Below are experts of layer 2 (counted from 0) of a mixture-of-experts language model. Rows are named router (the router's row for the expert), gate (a neuron's input weights, with its number), up (a neuron's input weights, with its number) and show model dimensions 0-223. Each number is 128 + 24 x the weight over its row's rms, rounded and kept within 0 to 255. Numbers have three digits each.
Before each expert's rows: a language model's description of what the expert responds to; "mostly gets" lists some tokens that are sent to it at least half of the time. This comes from a sample of Wikipedia text that the model never trained on.

# expert 20
Line breaks and definitions. Line breaks and paragraph breaks after sentences or table rows, plus closing punctuation and opening definitions like ) is a, was a.
mostly gets: "\n\n", ") is a", ") is an", ") was a", " Win | ", " is a"
router:151134145079131098120102169116133152138173087163190132092129163124140148138132114138116142149153128123176130117157158127159141103095165094099163149113103090092125103171108086128118115123111147147105118111104144111181120140099137114150153134103110123067104153102121140133085130139108069134112150145156138148180122114156139109127125114125108111141165137154107127109135158148143118165169099141148117128150113130140148137128129161145122127143163122120161134138077117176109148116120125124125145162161121118120116154137110095175121145186152139115118153126082142085126106125138167131111109124111122185123118147116151086132107120127182132145111086119114113073127130108112088147122
gate2:177092127080133078129129162120184112117101151148139114126101160127106129123149128127118128165140083144134112147147143107117134132162135132129159131129103125123130142095092123140129081162128140162128170127136128107143092129130128126118128128140119127121096141095114098118130126162089073189167165127131125109142084132131111129124121171197134128122131129125128128116128150169129117095206127093126128100118146153128140120113122120191102126129129126148129065141107140127107158175135137080158146128125124131135122137092130132180129123165149153127128150132135124140151128215130142125127126145128112197123122167131125164169129136148132129128107148111101150103135130162125136057128
up2:165132135052124134128132155128132130073128144145133127116114188132119118105153124127133138146149125137134100150144154132128125123125131121121147128130091088096135097069105114134167095128128158180127127107163134119172112136091149102121128151123101129108090154103109090128102145181104091186147137145145118125162129145132128130133122132126094128129126142150142130130128168136153118087147085119129132101120135129127156115111150094147131134151159107128124106117090132128101201141131136075131147147134126134152106170141078129160128135178098172128166148132130128167129137182135178127130148124153107162133103150149087139162132153142162136128101138128127147125149134207116121072150

# expert 27
Lowercase word onsets. Short lowercase word-start pieces like s, c, m, sp, pl inside ordinary prose words, as in s-end, sp-onge, m-oth, pl-an.
mostly gets: " c", " st", " sp", " m", " s", " ch"
router:112134162087141106124116168107159130140110109115135118116129106102127148095134125126099142119128149134177097145179140103144109099124132093118173134078107080093123109157078097133119126110109137136126091108124148078146153134059143130112153142120122143124098132105116125119108110127133100154121149099155139112162093126120090090162073121123129133133134122100114124139144186194124139125132145170126110070138173132112146140127101133120087107127115102138141110116133108173104134110155161109099145169130120123119085174167115095164083161149186167117104116107111095111139112103152143102137118102104158133110111118113143126135125118139149148134092140102126111151146106142131120167163
gate0:130122118125150150115130128099125131140107076126143114126128123163126142123122177140077106117157109121128062122136126119138107126104129142146150128116143146129141112149098143174124124048129140134079070144064113100154171125067124128149145097101131136144090102134152146128102151145137129139105111140126122107134118158132126177143118141091141157128143125126110053101113128125115130110087090134122131132140176146130137131113130121137129149135139131118102057144120090131127153130129170117126111129122146125117115137148127152125134099106131077164153147123077109132123133127078070154135176127080106129126142129145126196137091105122128145150086128081164122128177145132133121131128
up0:118149113128118136141124125124170149141126110124095113133051135136141125093138131125128128129153160135129124105166134107134070131085168145106145115066125155058114087119085141140162131049088171137125080094135152100145135136124184123109151096127141145133134118128177112131132141135140140101116125116110115069111108136174123124120123143124132130121135128123128118128128141152105103112081102118099130128138124142132147125136142149137106133127142104133125099131140101131132145158152131143120130125140101137132101167125132132139107197124139122141125122112090111175131139127125062128135145118149152106194121123176134125141134119108154134082066188112137159155154084128167120114104

# expert 4
Wiki section headings. Heading markup such as ==, ===, ==== and the heading words between them, plus blank lines and empty table rows, e.g. ==Other==, ==See also==.
mostly gets: "==", "===", " ==", "====", " ===", " |  |  |  |"
router:144151200113166086123131125105163148119146117091166121109139100108149169120137104174133111155095142142156123110148168118113158130095142125121119132069123143105120110145111075112104153150083171144141152131140129124141107079081132105115153111078118131129111122100116142129109113108090085141149156135136155134145123123126117116140091139120089176186132144084136084129128162156130120098153125141134098112145152135122186144105087145164130124154128145153130122155156127135125162140117129114115131132116120120145086132140149116111100115180147156112105123102088093148144107108107124091168105154095128133085131153103116128150147126128144137134107132081095125168173140103176120128132
gate2:126140175120125151152090138106133130128123134192129107132088137127126143146137114183129179158130161129126128121128124154131190134058101130106140086113134073130109128117125127128095148074131118135129134062157139127128129170094125132128128120127159108130125150130187126126159123118167175127183134114128131129137097127132127140065120143137128108125123163141128111144100135136124123146125152165128123075129122128119154161139152134128133144118129137129129098150146159135130166174125127113120135130134143081130116136138119128120102117101139134133153110094108060089128103095161177095128126124102155145161152110116101134165126183132193147094135165127104126180118121080156132129140
up2:121142186129106127124123124110129128126129117144156103124131126134120178132129081141122162133094150140124126105136132133112193142073128126111124129121126129109107136115106135069120153093132134139107134102156148138093121136100142107089152098131214131128101175130173122127158091119177156130171163119136127143131070141116141168057139160131119101165112159127129111133087141123119108151118126177150133103130128130124127142138138154133131133128128115134127079141182125122123147162145128118128135133122121099143120128148128132133108112129145128138158097083107067093117116108177140094158124118103138111182153128130112129165141194127180138129135178123120116161090133082131136132124

# expert 45
Vowel pieces, foreign words. Mid-word pieces like om, oc, ec, ater in foreign or technical words and numbers, such as levomilnacipran, vomiting, vom Kreuz, accomplishments.
mostly gets: "oc", "om", "osp", "ec", "927", "ater"
router:117199139130171119079069124122161131140138136136116124114165102137126132137137103129079080131139142085148107129161169130145130077124159129129147132079158148115118126168089102112138137130127128118122079144119133097147133124074158081130141142132137160122110153147163176123096132105102109159131155117108159143133114128144087086209133122131127131127157114118115130098139157132143141110151137127104121112140146123115137128089110149127110123141128103137145138141134103164091140112157152107143148153136104095121099131136133094162127126139114181099097098068110138135153132135133145108132076142102129142080123106138128062148097108149109132098127119087138150147138119127165089160141
gate0:051194148128128127123114126139139131143143128139091121140122124187141155130169127127130161130126127121129081163130177145148118115128138145127137101100167145176151131135130129151100133136161112120086114149132101130128178113121139134134143126099128124146123195087153148160109116133094159174111178129077182164108144128155095126169128105158135125144110091121108133115079144127134117131113108111128089121135125121132140138105116150126139122105140144148152145111114109169104137143126135140152180136128101127080113127170131081196114131155092175125111111125133137129171128155141151103159098165114137141118116141153155113138072148165139129139132164130106138147073129129130114131138
up0:055130121132136137122087117137168150116116125138114130105110144179124145101131132144131120118153105146171121117136125112145105080132125124132134133107155108204129128184120126126099084141142131125134125150142139112125201115122144124106157117151127128174104135101131126117122129111132120171085128120063189143120154132132123097135126129127114151124126130122130126151130143110144142139129090128128120111117119085113149145126084144129165144131153135103147153103126122167115128131134168146126164164110106152081131054135120107141126128154095167101069105083122123086158128128104135094137138132083140128111144133152170134129095122102119167078120137133076145168128089180148127149103